python train.py --experts_per_token=4 --d_shared_expert=64 --activation="geglu" --router_score="softmax" --normalize_top_k=false --routed_scale=14.2 --balance_bias=false --init_std_router=0.0101 --vocab_size=8192 --norm="rmsnorm" --tie_embeddings="early" --lr=0.00673 --seq_len=512
Below are experts of layer 2 (counted from 0) of a mixture-of-experts language model. Rows are named router (the router's row for the expert), gate (a neuron's input weights, with its number), up (a neuron's input weights, with its number) and show model dimensions 0-95. Each number is 500 + 25 x the weight over its row's rms, rounded and kept within 0 to 999. Numbers have three digits each.
After each expert's rows: a language model's description of what the expert responds to; "mostly gets" lists some tokens that are sent to it at least half of the time. This comes from a sample of Wikipedia text that the model never trained on.

# expert 63
router:543529460495490492500481458493550507524539458462519509476498493498508485485482503510465462467488484457488509493458541504519492481503435501477463483481530517494518547474482462522526488472513446484521518501465513521529478499498510493516500501519477470498533469457479506451515502491503488534
gate0:517525508508482485539456483480497539500496526481490488507551477511527488472476518466498509517478531551489488481503493467502487449501437462500502502468536494495486477471481524505473480511485469514501487512496530434440505502518529499485482484504461494514544503512506470526535514520501563506
up0:487481517489477484513503499453508495483456471490528515481505520502519464470500521467500470480471554526500468529519498418554506487527467505493509547467482468470491524504494506519467484482497489466484512483478499529499461498513497550496474487490479512476515466503500478537515524491500569507
What it handles: Verb and adjective suffixes. Suffixes ed, ing, ated, able ending verbs and adjectives, as in looked, invented, Ratings, suitable.
mostly gets: "ed", "ated", "ted", "aged", "ating", "ized"

# expert 27
router:459480529535533518495503480512468493495550537466493528503501496521507494470542536485486472476435481456516464479485476508516533529503530462521534473472481515481524496460489541471508488508511481475509488502503522459520471538509516494517531482459510495473490460496544501471517490508506532471
gate0:515513508522530512479451510518461518515528489537484487517469477492477476492504470519521524508500441482451549569482492500492530498515527480502512502497457517520499500481510510493459525520540516480459544505467514550482501520510528487513469453479499490498499510465521487507483521554485532476
up0:450508500485499489541534498463517498505452519463488492504544499507528510514511526498495510486508540520500477426520513485528476481467460514527488514482544499494505540520506506527552482494432494497517455477537492462506506496478510524503558513511511485491520463488488519478517500463505514527
What it handles: Copula and auxiliary verbs. Forms of be, have and would after a subject, often in opening definitions: "The tour was", "E3 is", "It was described".
mostly gets: " is", " was", " has", " were", " had", " be"

# expert 52
router:457553462476528478512504475501507512505523473488499551548569479493510487452485529460476466447504484450461494496500533488513519472499533486526502493486462509537496491512488501498494501502510517507512499491500475533476474501466507485507536505503530471506491464524487473507462477522491500560
gate0:505470509465486457519498520483464456475518457468493490497523498530495534491498492502471508525503529504470506513518499474516510442508522510535458517472531526497487548545491492516522461536535516485509496545523518508494514458489471511481477522470528484455478518546467524490488503528537499541
up0:498508505449480481521474521493500459511529514492451480493494495533541487483481482478478506493488475501484485505515471477492531445477510514490490519477492515536473529536438470501531453542503542507551518542483513508525516492494473483497492494480563501486491481524458556501484470502519509497
What it handles: Common prepositions. Prepositions following verbs, nouns or participles in running text, such as in, to, of, at, during, against, through.
mostly gets: " at", " in", " during", " against", " through", " to"

# expert 36
router:543460537492506484494517474530455518525500501521480495490510526487515505526545485477510489492499526494516560512481563517485462502557505517480523515516443505455524458476502509495490466488483492505531503518528474508510488505504475494480489465489503549533511513473533428498475504474517502504
gate0:540498484499472483484523477472520530482469484484479443515477476511496523456476523588519487497486486540514482554511484468466499537449496487485516491472488482532540485480460481518546493510469492497478496507462483445525519519488516509487524501485499513482523507471502498489500491486485536493
up0:502453483531461486485522498493491524476495507505456469514506498519467513527478457509544515506498506497469522515494488450493492523544487549483513497484488467535515479481459521517528505504522496455542518469460488443528471515478499506477493511507512549475527469458463498479495525484462525520
What it handles: Mid-word syllables. Mid-word vowel-consonant pieces such as ym, oc, itu, op, uc after prefixes like re, comp, ex, e.g. s-ym-bols, coll-oc-ated.
mostly gets: "ym", "oc", "Flo", "itu", "ico", "work"

# expert 49
router:534524474483493505478490506468516486512560483511522415534501500510491533510487532533465476504510470490518505486490504493503515494458441505484516472517524492489513500504497527515528486502506428524448499493469524515528521551540514489515483513516541510487522519521489537472507460501521511489
gate0:503486485470517519490525483436517494511530476510532493492499474527498492482509505506486496494523518549533474543524498458492480546432496518532502487498524513501496477502476492534533454511503491457520513509486509453508507476513483514510469486501521529505470576553477531464471476510484502495
up0:493491499518488476507480545501536534495481498498503499516477476479475530533484494508479570505495504510541511528525539460515472509473478495532468463512509518496497486515537537507450550514528483521504434466476528512537506509520514515509506527486473500527498517514422504494534516510524499488
What it handles: Second word pieces. Pieces right after a capital initial letter, as in O-ly-mpic, L-ive, W-or-ds, S-ous-a, U-l-ster.
mostly gets: "raw", "earn", "fil", "ight", "ious", "iddle"

# expert 33
router:542485509503480534493503487542509476517506530542498449511497508537506500534508473492522498479481497521484469483500455484500526479451531485496535527519451436525490479529487511503480473505518429510494509518535503502486520488509503508473464486465538549515502486562522515513505527490474498497
gate1:492509503479490464502456507522507488480507491513483505543496473509480514553500475480530478486445515480511491504514516508470476499533477532534500492526508474487492505533494507515487508469524487570483474494502500520530462511472515511484529532457524506511514513563470546517445475543532493452
up1:516495507524520537530530493536520435461513470513497514502512480490505473571479501521498493493494518472467463512476505498475489502557481447520521490497537508473515466478521508505487468474487527535504526524525500503521481511549525453449539478474506515515502522490485521498501451518511510506
What it handles: Short syllable pieces. Two-letter pieces like lo, mo, po, co, c inside foreign names and words, such as Llopis, Llobregat, moshav, chess Nc6.
mostly gets: "clo", "Po", "glo", "mu", "po", "mo"

# expert 30
router:539499514525480475516500497512509500508474472536496502474474480517524520503452479497486483498530502452507519510476507533483505480495486497498542493492473499517520491416533472530549488533451522517527514510532470506476519529506474517479481490505535435532476554531494472466511516496503509524
gate0:493503505477508465533511469497480520498520470473489512491524511515514509512537517492479528499555476487511505499517473512523490540486456470517521501522520487547498497484503481485563465542465468514491471492493452504486512519518519520498520459523472481488477548555542504447492499487498559528
up0:524478493528508496559472506476527491534514458516488490485529486501474505490495553493510536514453510465482479507507494467466501482523497411460511480490501513503490490484485501531479520538498458483540483495494531517489539471486500507500502535476493506501497508509461451518538468505474540533
What it handles: Digits and "air" pieces. Digits inside numbers and years in tables, plus word-final pieces like air in stair, upstairs, Alastair, and way, law.
mostly gets: "air", " see", " police", " bus", "iller", " stop"

# expert 4
router:541501519493528568497508504495519487490495491469486424489482451454503521509501538484545478500539479516485472498504480496520490485472485511482485491482542537499502484520498533532524439459504499501504505495473484510470529507479496510497506466534516512517487548456485487469476469492488459469
gate0:500519496485505546509500481472525501487469507499513522549519451459521508520502518448499472467498511524491546502523517465484466478436527512482485518478518533497516451513438501537499476489474503498517494477481518478540523516485555499489499483503550476490502534529491472476454509497498494503
up0:488430515538517489522495491479529531483497529489477549526492490483461504515511465519532462509468490496522483514482486526477479478546478464531560521540469494498506503503498480504473517503525501490507507505491449495517503449491483509517491494470432531515502492493461488511466445480493514488
What it handles: Uppercase abbreviation pieces. Capital-letter pieces inside acronyms and country codes, often in sports tables, such as JP-N, HU-N, R-AF, E-RA.
mostly gets: "N", "IN", "OR", "RC", "FC", "EN"

# expert 47
router:496491470478490565473479514452538465489501520464529489460504507514517485483445482543507515500472468498488519537526520505514552514499488526478497500464481477496489495506520471509482534525512503487477498511515444537432504497550507526497490505457485495507515464469504506514475509474465479517
gate2:496472489447494505475495475498556503506497496524489487531537483470505510449505534455520495458461525522452541481512490538482501509481518490503508505485500502513488513494491516491529477512517547507513461508484545515455457480512485512519488482480472466475495454532490503518514540556452507484
up2:556477499491485483472496545557445497492462480477506502482523500504517502501473482517516453483438512500514532512469488513474514515518454468492519479509482511474477465525474502502479476480479487514474467507478475478492477510495496508499480489441524477466540469505514478505535480486488528438
What it handles: R and -er pieces. Word-internal r-containing pieces such as er, r, or, ar, ers inside names and words (Pyrrhus, Prva, Hrvoje, Anders, über).
mostly gets: "r", "er", "rs", "ler", "ers", " trade"

# expert 26
router:517503510516542560496504509497506488492481497494498456486455475456515542540495500494544492516516482522468552496520480521473473498475489539477498482503499536503482492525507538517506460466505471502485521470494488520451552499455459497477515461512515558509510506518477517490486521502483452479
gate0:448541521496520505480533524557532504519505494510500468523488474516475525524481521511531509490511514505471530497488469487488529483422484529501492512482525511508496484519468503486505496501512457511531487498509458517507535526457473462470494497518520495510469539570461456491475478519520489488
up0:521528512525531490529528528520546506483529518532493519481503502482502521525486498508539545489525538520476537487488522519476534469529477460488499486495472505486522492537452516490472495511498509541520492503511500472476490502424467456488486490495526497534486508507505414473495479492526478497
What it handles: Acronym letter pieces. Letters inside capitalised acronyms and country codes, in squad tables and product names: THA, KRAS, RCA, KSA, SMAWs.
mostly gets: "SA", "AR", "CA", "SC", "CH", "FC"

# expert 22
router:485475545493476481472490559531507510517471540515490565525492516477539471502478508481535516454545514462438461496480490527507536492501512523489541499497483543484477493468534484510516503469497536482458522506495496490537514471501474497508518513504495471499531516485489488507507517483480538465
gate0:506502502533533509535500516495495490503478487526498504490511505508526483466469501512513464530515526456478524508515503501461490500491442499527438516471502453479542495490463509482499488458525465460469478525522474571481524518493510514535489473520476458522474498487476528467464487495470539507
up0:503488514466510564494496509529503542558467541464510497456495497505568511478515484492482501527550511495487531475518497513538473494491553470473496500539517503477471494468492469507525514480504487457477502560529480539515488497505490481522489488489502509501469482505461517536459496496506514501
What it handles: Determiners and year digits. The, a, He or a year's first digit right after a clause break or verb, such as "strives: the department", "in 2-015".
mostly gets: " Cambridge", " He", " several"

# expert 21
router:464529495518539498510527517502498531536500549489505488463483472532478534490550512500529538534476493487552500465552522509513472489509545472516506496508488453542496516493477556520469517508524509525521493518504501475505517500489464537487551513485467496480542509523515500526524523489494527473
gate2:473492483499472524523512493524525484507476510517477518481491464486475496520495443489495508470497487483426528503484511513520482479512480500508510553504527496489534535507495483530557467524535524501492466482487509485478513513464450476529504498516447487520504471520500548500443468476500471455
up2:524543545482489494465493520494471503484523472475476475524541507499507512470500522494496546496539495487540496503506529503469533515510515449455521449513474501553480483488505475487455453500501509477500510505503505538517481503526525450492486542492558482465489481469506500481532464491529517507
What it handles: Taxonomy field labels. Words like family, Genus, Order and list dashes in taxonomic classification boxes, plus generic nouns such as name, time and method.
mostly gets: " name", " species", " family", " form", " date", " type"

# expert 2
router:501523470527520464503488462446482450509511493472506487518478525541483505534510520489469506491503490489485478467512519507519474509470433467498487496526475508460501481542470470507487524467508474518556507493497496475488481535475523486471511461494472491490480515515470530465519432497486532519
gate1:468507494521504489522543493492483486475497486511542477504486449456522491502484505496477507474497547502501488459516496541547538492471440511496495515497466454480533479483517562512500488543528496491483514462489474525476472501512501486473489486477556507467493510501488540446511481508540514502
up1:535475506475505528461470526501547522493520509540514517517496473512545509503460521503498500530486480509488473471535485483515481525491520521503479503520511505482500514479497444514538526481533545500532506487499516496471498546514486499450532470541470487527480547507481484555518524551483534528
What it handles: Word-ending fragments, time words. Word-final pieces like -age, -cade(my), -side, -day, -able, plus time words after, until, since, as in aged 31, academy.
mostly gets: "age", " until", " After", " since", "aged", "year"

# expert 3
router:551519519525508480486491467509458541487496508533501471497535515487526511487483447477499515517534481507496436486482475521490492497502519539540521459519493496483499497525531465468520495519511493500518527479473526514491442479434463509509550496466489512522456469476467511492492518509502477484
gate0:508523516507488527538491483522461489495439508513499535472466480513519510493502486451509521496459503526502471525525463466506513498480481496540418534459524507506505511501529480477503508528462476489510469500516474421501470511510487508503516515514472482512467506516513468486526490477459472508
up0:540569500505491475529478483526443511471485527508507537469492489481521502492475515490490464509460488554487454540516469470506506488449511484516492499445506498490477499514546491481492505551493493508491486504472487491520462498549527544526471511522480485503472498506507462493519508529482471516
What it handles: Apostrophes, quotes, hyphens. Apostrophes, quotation marks and joining hyphens inside names and contractions, such as D'Angel, Years' War, Should've, Johnson-Laird.
mostly gets: "'", "’", " Force", " maintain", "‘", " feel"

# expert 58
router:462523530520479514501546486505483503528470512471467482511525437472519532514485518550534523470480476533513474470451525522507544540521496532502524492505500501482521489539506497492509516457527500497518506518448513456471497516471473499502517516543505535526456507509487487515485506533519504462
gate0:477511509470501523520517494484474528490534469500476466477550499485532521497510478475507496468507464479531485485460513463498541535531467559513454479519527481499473498508484500500512479510519516537514511514501507481461462537513516511519519480460462534486509490535521507484485458538497540445
up0:488488472485513536476512530481446544478527524521519499499564483478522514502483504512472516464479490473504471481527470454507526510537496518507466513495475473510496481510528482483501490533553500554522494480546490533490430504508480516460524490473496497455476498502495468469484506516506508529
What it handles: Wiki heading and table markup. Section heading equals signs, table pipes and separators, and the blank-line breaks before them, such as ==Notable people==, ===Television===.
mostly gets: "==", "===", " ==", "====", " ===", " ="

# expert 50
router:490528523482527499456518528544562467471465512517488525507474530465495513548499513553484545503517569495494491483501529543496532493483480472518535508490466536484529482502506499510537476488495533500511499478502461488524513489463461481488539514513502469515533527514481490480481518507497470495
gate0:501511495514511459519516499487512509529485458550515455493514515512418519499469511550479509538525505543470486515497529531490529495496535499517508496509526495511486501526463514500490493543491480496478472510523500517558508466505472476518534472489519485506474511535467492520442548517488477482
up0:485502500500504538511449541511515522516507499477491521490496478464539485471550513479541481459486496493508507536502486510511489470479500456478530526472478508546554521477511516525503470514515511465535496507452481505478502501477478495499490561505492529531514546467530453472526469524507512529
What it handles: Table row starters. Row-initial pipes, list dashes, numbers and country codes before athlete names in sports tables: USA Ray Henson, ENG Michael Smith.
mostly gets: " FRA", " AUS", " ITA"

# expert 35
router:489486511481521503502509484483537475485504513476482533509488499511493508493532519474544516533516487485486524526452488522476467511484502540490506481519545507481559476541493519473462491546455505445533509481457520514501487492469461476511538504512490478465531521551481538465519516468473502500
gate1:506499449491485498532538499505512496495496505521503549498475463508513470482481539512516509500501491465447510472485471538524477473496494551492473507533525494518572522501498515515491493525496499501522518510526521526449442508532510509491564479456519479511452492515520487491479498488517531537
up1:510526522513500492446484490489488521500491479504480440484542525478492524539515460486497504494517526512550500506490519469492513497510505463513524490472466489492438471526507492501491505474513506499476449465476469502542551536435490520520451521530493529496538508492470515501492523506486479466
What it handles: Organization and place nouns. Capitalized head nouns naming bodies, groups or regions, like Party, League, Team, District, area, frequent in election and sports tables.
mostly gets: " League", " Party", " Total", " area", " region", " Team"

# expert 13
router:470503484503531551517523543482508499532497525495476508498482522499437497496524544502486543489541501515494507518490491498497525518515522508502464504479479484552514476549502518518486507490500527454522519520473494531536514509471498513522495511533454477509421519504487528547508517472473536465
gate1:514482521499506531518530525489481508535502494537484517453510483508505475448463473501507516567490525525529540503495509457488538455550529505518486528508501498468502480464547520512536467494532512494531473470538500457449517473501491511496492513469487475482497489490499536498516515529535495516
up1:514509506508529540502513536461485480536531497536454533462502468486465483458490464518500509535534522521536510480498493452498519439541495491516473514506511496489495473475542496499537467488550522510530495485537516477442525485475509518481481503456508502498502491476503535524502508499530496528
What it handles: Places and directions. Country, nationality and compass-direction words in geographic text, such as north of, France, Finnish, town, region.
mostly gets: " city", " India", " France", " south", " German", " French"

# expert 1
router:486507485493487482464469502461505552495477483510497527529529497483513516489458451460483541459485502515487498496501477511502557529496516518496524499522544501496484481535488483525463531485532526506430505513497492499545457533511494497488486434510529493529498464496493526537513463510493478492
gate2:536523475474477464493484498530516506472506458538480473507472538501453490539489488476489494464489542436530514532482471431466474503461498484483499480526487494472483506513522523518506476497485475467508503456515505487511488509503471483517501491501533511503518563515539483514447520488494487509
up2:512496480483479478464488498528517518480486467547497468490483549493456492525494476460484510462467535443512488529500468445450492473470503472500503461543517521490469521512519521534488493523506491486517508477501509507515488514514472498531502488507521508495536575527563492507482509484498503503
What it handles: Romance name particles. Short function words and prefixes in foreign names and phrases, especially de, la, San, van, con, plus Japanese byte pieces.
mostly gets: " de", " un", " no", " con", " dis", " San"

# expert 34
router:474503486499541483496511472468507564467496525468518496475492429464515482486478513490469467502515498476453517507493508477518497513541444446496461502424513511526479512479456501495500513470504520439524512468494519474508505531497497509490511496508487496469476470479504518480510500514495517502
gate0:524509508494530499509512471488509526470504516483529475501465477479488464475460500530480516489495482514439479542494530471508512504515490456530503579496471494523485468472470487519469491495495483479496527549527512575520505514503528479519531457478511499488500466482504511503473526519487471462
up0:497526485523464527518435547522495487479498463528487486510473518518516517532508513477495502505513511481552512492500492509491461519507501537505528440501561491480475489511513509491529494519486542529501440513446487435486483475529473525475483521526512507520518469524484505526488473484508512510
What it handles: Past-tense action verbs. Main verbs of biographical and historical narrative after a subject or was, such as bought, moved, used, played, released.
mostly gets: " used", " made", " won", " found", " released", " held"

# expert 20
router:511507476530522518554491494479518480484471535562516533480527506529510515529528500498479499471503481468533566459512510513518487497452486506488519509508445500467515507493471556511469524502485443534543512509521517506523500525492528499476498509524543520459498484531481501476501501480489491479
gate0:520509526515524509510501530519500496549527538504547529497521508514490482495500540542501455482466536442537531487464535479549493479455486479475494501495474520490494503490478504504490519477518507493513492562461463486464494508503527493509529517524505518504438533465484511464467519485514494511
up0:464492491500494458465526484471508541492491526468519538493453520530457528504523493504491492525489527489497493457558489515486534488479487496453489479533523480498505514498501530511502479497489428519525478506535521489493503517464494510515478492490446475484550529517545537514457505476494531492
What it handles: Latin-like word endings. Mid- or end-of-word pieces in Latinized names and other words, especially taxonomy: -us, -os, -atus, -ius, as in Mallotus, lignosus.
mostly gets: "us", "bit", "cc", "rose", "sses", "atus"

# expert 7
router:480559487490466513524510515493497459571475492495520538531475467489478553492490523487538528509485499509544469462489504500524515468504532519506497498481491508465556504512481530497524496494529518535521447512472501535517483528521492539516544506506463490520530496463516503486479491488495474528
gate1:503500507482448470487543502525466471490527525485473498480540513517453504490505469567502513478493564549482499455536501490519497486504463521489512560485496483508483496520479495511559491498510484497521516520466474466476484504483512504500491504448518520501508497458490541504473511502527536484
up1:493514532483525513490479484493490457513542530507484488488472477505515515528536475522520521477528565473511465466519501494454486472510486492492497533467507520492518521482510503548509459512483509452521487505457485512490497531476539534488494498502500489515533456430512484509433524507489527516
What it handles: Infobox field separators. Colons after infobox field names, the = opening a title line, and sentence-initial The or In in species and infobox pages.
mostly gets: "):", "=", ":", "The", "inomial"

# expert 61
router:494470554550485510477486479494439477492487464483481481470486497465513511501503511516559496540533492504460552575504487493487481490482464532487489505512515516474485507520521488481485524501505513479485517487509464525531485507504477483501519517523471508510486549570484523490513477511530519522
gate0:498539548504484490506511472488474529474459484467529508485477505467503532496472515477543506459501483508492512489503522452541499497497480514491475526479541512467485517492472472491489505524498534562516514509510495557483445475508485463485516487495515476488531509585483483506507483533493474488
up0:509510474516556499492452518492541488470480497504453511518489474500533487546538538497509489502483499504527443482499487517506469519508529485509490444516534512510517485510508526520489512489455472541527471471519492533504553525505498508471436445505484493524522513529478505496486530489514508532
What it handles: Title name words. Capitalized words in names of events, media and organizations, such as World Championships, Super League, Fed Cup, Monday Night.
mostly gets: " World", " Film", " Star", " Blue", " High", " Road"

# expert 19
router:507524486506499556507481500498496480458492497492485513478491509486492483510500489508464530523533492472516469525483500519510503502501454464497456578501537482500507500565512500514473538500497454506486516479540497494551476507505554499510499539514444511462509468501475521478516447483504487525
gate0:528543503537474516510480471538478496498544501484496482495532549534510492509504513510484511495471488518505494518492506454497489520450497525522509526509544476498488522502522474543563487511490462499476487513500496441524476510518517533515499468486482536471476534510535514523522480477437466467
up0:506528489516508528540487528486511489518528511474511485494508492501495492545488523509457486454495463474495501484490506471487525526513456524488480526535461518507528482534492512510567536480496496539467489456514507524516445552522494513479491477526517490468515498499527508584502483490478524494
What it handles: Mid-word consonant clusters. Word-internal pieces like ter, st, ster following a short first syllable, as in translit-er-ation, Lundqvi-st, Lau-ter-brunnen.
mostly gets: "ster", "bass", "rated", "lution", "ter", "cular"

# expert 53
router:509481484455497512530489483527505480447466525521498487466536497496487516536482449486481528518511475508538466527496508495503499502507491512552486519515526510459513496476516564492512492535411471508453507506494509531474512517535490517489468537524505463485495496483509478453514481488508488487
gate0:499498479478471524543519530516452494511529531513504489470549500501486488518512523502480499535515460497457512492506498486493530495486501496523519527481467505466530488469510506494519459520431509515538522490476428500510475532498530476466498522489499491508425523513518497448501523494496509467
up0:498512521526499515500499518512550510490449513469506499492517465512496474479528488526517474494539463481486487496507528490464534514459535527471530514487493531482471509492472516490530484494463534526481512506480482539510565469477501458524530495484470526497468510486446433508484518513492489460
What it handles: -ist/-ism/-ian suffixes. Word endings like ist, ism, ian, is, us, iz and final s (terrorist, feminist, Unionist, horizon, Andrews).
mostly gets: "ist", "ism", "is", "ists", "iz", "ian"

# expert 42
router:529538462510511480549522483474492511478488466506485532453470535494506492511533475497472494495469511516536495531532525513486471533525496483507475540498481483495521508484534532534454537515496501510482495509531456510524501482514533482541459502525450513511521502474541438463505508479476501497
gate0:469458499491505526523530531494506499486531514489499488501510523467469527494510498483475514490491500482558498490483532499490488500514553533509479545503506505531474457527490555522499501477552545488487469518515471460524503533497471485524553487515469506460530511482494507525481547527532448491
up0:508511551483519475506479497498501491507505495487473438518492504474473546491434514501463489493527515537476496491524520496513555500471499479516484507500529526518563547485528479486522493536474530516500487501484536525480488500503471485474471567503482510564483497507515519510528498482480516529
What it handles: Latinate word stems. Middle stem pieces of Latinate words after prefixes like ex, con, de, such as tract, tain, vent, ient, e.g. ex-tract-ion, Enter-tain-er.
mostly gets: "tract", " California", "matic", "osaur", "ient", "found"

# expert 32
router:480466535476515537493487549508490487479505472507486522475500509468506471496493472534552479535484564514458514521532516465445541508522531516486520481507484515518474475526514513456526526486485507478459477516504479524520506472470489508498523511465450505509528486525481525503526507540499533523
gate2:536512552519508494514565491520458532533517475504484528467495484502511500511485490568499526521473534480496474501499481480480489428490498477499471505481456515486467521516547479494519496484508488508536468509559471485487501512518462489493494518496482511513518479493513475483455483510510473550
up2:488513536514491480518542503527468538535537490536488535466495508481524488514461485555496513493461511467498489488486462486496476439519544475481491473468455510495461527526544463490541485471512489506543499495564474503499500524508481500503500511504460496501519490530502479502483481501521477533
What it handles: Space-led capital initials. Space-led capital first letter of a proper noun or acronym mid-sentence or after a list marker: Görlitz, GRU, KB, Peter D.
mostly gets: " L", " P", " G", " K", " B", " D"

# expert 62
router:463504507482493499512536503509504527537563499527495469454487500515494495520519529535514464516496479472548488446504511478494456490499479494470432468523532469461527521477475510529496510518500517521513527496486512490516486520536482492495498490490469554531511512513544472499507468498458538479
gate2:477471485487495493491503529508497531511512540511493492508513492503495478503505470466479438493529515495485516478456494448490528492519526526459507548501490455495513500543484473503528480465522482509544508501478517546518477505509475483466499488477450498482516426533517528543457486506493459492
up2:497523471471451445535497494489535509477472460508500514515481478466548515508512522501499517498529561540542475485496484501480487490543495500504506493450514494496514485547513575536502480449478477512475518495473516536478474514504481491530475474510496488512529494504527468462491499502507520493
What it handles: Infobox labels, determiners. Infobox and heading labels like Scientific classification, Administrative career, Personal details, plus determiners most, such, same, these, known.
mostly gets: " known", " most", " such", " same", " these", "ological"

# expert 31
router:464468525497482477477487498459526516488511496493482499563465472523522481494463527484483469469506561467550531481494516481494522496490517486538501468498476498501467517515509495502442534483500487487508498512456507513440496487519486518495535517512513523472467543477510508506507508494435531521
gate1:474512508515497538506514446483514478526536499520499491544481455506505498495495476537495450492494587467522577515493510475458508515482508470520497536516504469524508515493495488490464498502536489453528469504497502520473506482507543468520503513526484514535452512477518513512490487512481502506
up1:564483478484511513524483556467477515470453486472500483454489563509495492494520525472501523508516445527493457496502451506513510479519479501490457478528486504481539509482485496519537501495479493529483543497479449483528477534519475519468466485491485518484526522533483499487520486482512510487
What it handles: Schedule cells, time prepositions. Table pipes after dates and times in sports schedules and results, plus temporal prepositions like at, following, after, due.
mostly gets: " following", " at", " given", " previous", "At", " below"

# expert 43
router:544508500508520525479506513505474475476486553536502510518491512474521509534540504481491537492508516512532474480529448530531493486500527469480460500545476501459474497447523512509516440444515538496501455522504512539529509507511528538523521507501454498527512486487492507545483508497491494490
gate0:551512481514510519482494492510493497513491509469492468479485493509466489491517459464535533491451515541508461506522461489486519506556490457556471515522535472510516510480483502495492487469488463461517422495498524516471508497504546552506535508508473505513516510473499521541488478499488517501
up0:531513498528511499504508503502484496501505486475506468494484485497453532485491478443515513503476496530554431509516470483464511496558523469556461513515533517507537508488484488492485495504462503476478449508509513525458519493466488551548536482500476490526501495484506503533509483475528511469
What it handles: Taxonomy pieces, line breaks. Greek-looking word pieces like pha, phi, phe in taxonomy names (Adephaga), underscores, and line breaks after headings.
mostly gets: "pha", "phi", "phe", "agno", " disease", "py"

# expert 9
router:504503459502467497504488478443523494541502512467528428524483503485498482504503434476476535510467499489536535474468525510499463487533471498503514499522490508484504493507515484505481486479496473512432500478480458484435497505520469515486484537497508508522512490461516518512445529491503502502
gate1:493518485482544489509518495480510515481476494508510500477547477484454486475521488556459484492494536526497521467518480513490502487563502515529508546477486490471554500523508465536520474510497504492479452480481514495503501513520516567529502516497453521521500501489522485515434550501485506493
up1:492516522486548469556554474450526499457495543539540505532471502476463488510488479531482518515478556523499506480536499510531517468536516528505500531527498493465495479513491467485502521458480500495491477502535512504483497457475531500492455521489465494493464512537510510489503528484485510505
What it handles: Mid-word syllable pieces. Word pieces right after a first letter or syllable, like ent in pentatonic and SportsCenter, ir in Virginia, unk in Punk.
mostly gets: "ent", "tive", "ful", "ir", "qua", "har"

# expert 18
router:496480476540519488504530502475507528528533510514516472492503518482519457530514471481487521473505482506489529496514477493499460529475486505523490537490533503535556496522490540536475527489465525456497518505522510453466508510466481497555507501494460491503469451572508486474492511489487533463
gate1:452486565516512515471515550523478483512527525502469477475480501521482459507484484488507481525483505528520506525528490478499504509527486505521469484510522493470509508510511530512474504488527506525479488498537516465512559563522522482503480500508542522505459492460503504479452542440535486493
up1:510491454548500462499489454505507504531510474453486529569513460527559545480502515513501515529495496498508485490493522492497508488483520475509494506500463514503501547476559492518492493481465482518466519476468507512488472477505485518513542498458513501489472510516513530524562521518459492512
What it handles: Technical common nouns. Singular technical or abstract nouns after articles or "of", such as system, station, line, design, method, connection.
mostly gets: " station", " system", " line", " period", " design", " order"

# expert 24
router:513531461477492523541492448476537512517485478480531494463461531527522495513489523518492432461493504499522487537495538520520533533467511524507524510505466461485502523487493511494505501534493475505518516502462462540432493494532468500517472508511468492502514512492534491474546502486478488474
gate0:505497534545483485517544478477498501490455495482521517492522531494515500477496493465528455483469535500500496530525506509559555477499456513517528523475529510534508455455503536503491521518474493485463533517478517523481508519469502499483498518492472482505532543513543516538472495513490515444
up0:504492483513503482527511499489509489455577467472515519433462535483513490479522506490501497462443553465497511518486520491520521547527488512521529532497473488499527521505514516493481478537502533529514483500474483545497464498500516471505518494513490505460524482477495494513493509537523472444
What it handles: Word-ending suffixes. Suffix pieces closing words and names, such as or, ion, ing, ed, ies, ation, e.g. Nelth-or-pe, test-ified, classic-ists.
mostly gets: "ion", "ions", "ors", "ies", "or", "ization"

# expert 60
router:457504500517530465490483472491488522534519478469482472474496463504501458487491530503473465511516488472493492439471499466521479522538463458503437490443500508475476509488485511465534477481498503452469520467496502486513509509520518485497544491481478525465446473507503482464508490515502520487
gate0:495531491537550436527515523497522482484523516484496502506504512465530487504505536502486484496484513510508481497493506455527509529455467512487481443524504510506536545488526492547475540493451500519515514523538483510515519501518544512500498439501508483505517465529513520461551504520490543492
up0:437499503509489485475523522527549493509439493541533490483464469511456527504518487498493516486476500490491530484512506519535508509475468526512527463505500514515510450474524532500538513472551489517435480512517503470495479514480498504522501478557492539485514486551500492494486504535510506471
What it handles: Verb-phrase adverbs and participles. Adverbs and participles following was, is or he, such as also, first, later, known, used, previously, e.g. "was first described".
mostly gets: " also", " first", " then", " later", " known", " used"

# expert 16
router:512528536522541500492492471459439481487527525467544487509487504530494519519506506524478538500534484516541467529462455512505473475481461515513504492511498518508488478539492527513498478514505468495467487495519531501444526488526525513474501475514511490464463487487471559490508467484542493536
gate0:491499497513490505432511481520471529494519516467547526495513503492521465502514465467548476518515467545510534493509470504461530471487469487502488490485475513547491459509498492524507534511473488460452490506504500522474516530487540454521523481487536470534488494530479518528515453469484496516
up0:528498507486504480497518491526475534515534494496507499509473489494470501511485527488500443515499481523547552502489488463502536480467463535479464513487474505493509499521517517523516533494494477504482497491439507504518552535486547443488489449534536456503487488555483481476495464510530512501
What it handles: Non-English name syllables. Middle syllables of Japanese, African, South and Southeast Asian names and places, such as Na-iro-bi, Na-ka-yama, Ma-aya, Ja-lan.
mostly gets: "aki", "aka", "ku", "ama", "awa", "aya"

# expert 6
router:513541512486485477495477537507489462486485538467491491535470487542498439501492472525511532458498475482490508463457504493503541547486528513536497501457494506492536502480516481502521503504528524523459474470493501543542515519499495480507539506456495483494442479478503490502504537510530493544
gate0:515511509553468531525502503523466423499472508480531490502491486467496522463509533518482441523494486522510486508486475495516498544501477513531516530569492510482512487495495465467500518493459489507539499458466500551500490504517502514464495523534456505509490487478480491475516513548513515517
up0:502499500503472554513503480497492465525486530486523508469489483477517523468477544482461476554519466518515466513486483478530513527490484525500502516564471535485508496521521466473485503479463484478508509521457490571491521511516490545496486496540458480490502503475485515460502539525518535506
What it handles: Commas after names. Commas, also ")," and "\",", especially after place names, dates or surnames, e.g. "Springfield, Massachusetts", "In May 2023,".
mostly gets: ",", "\",", "),"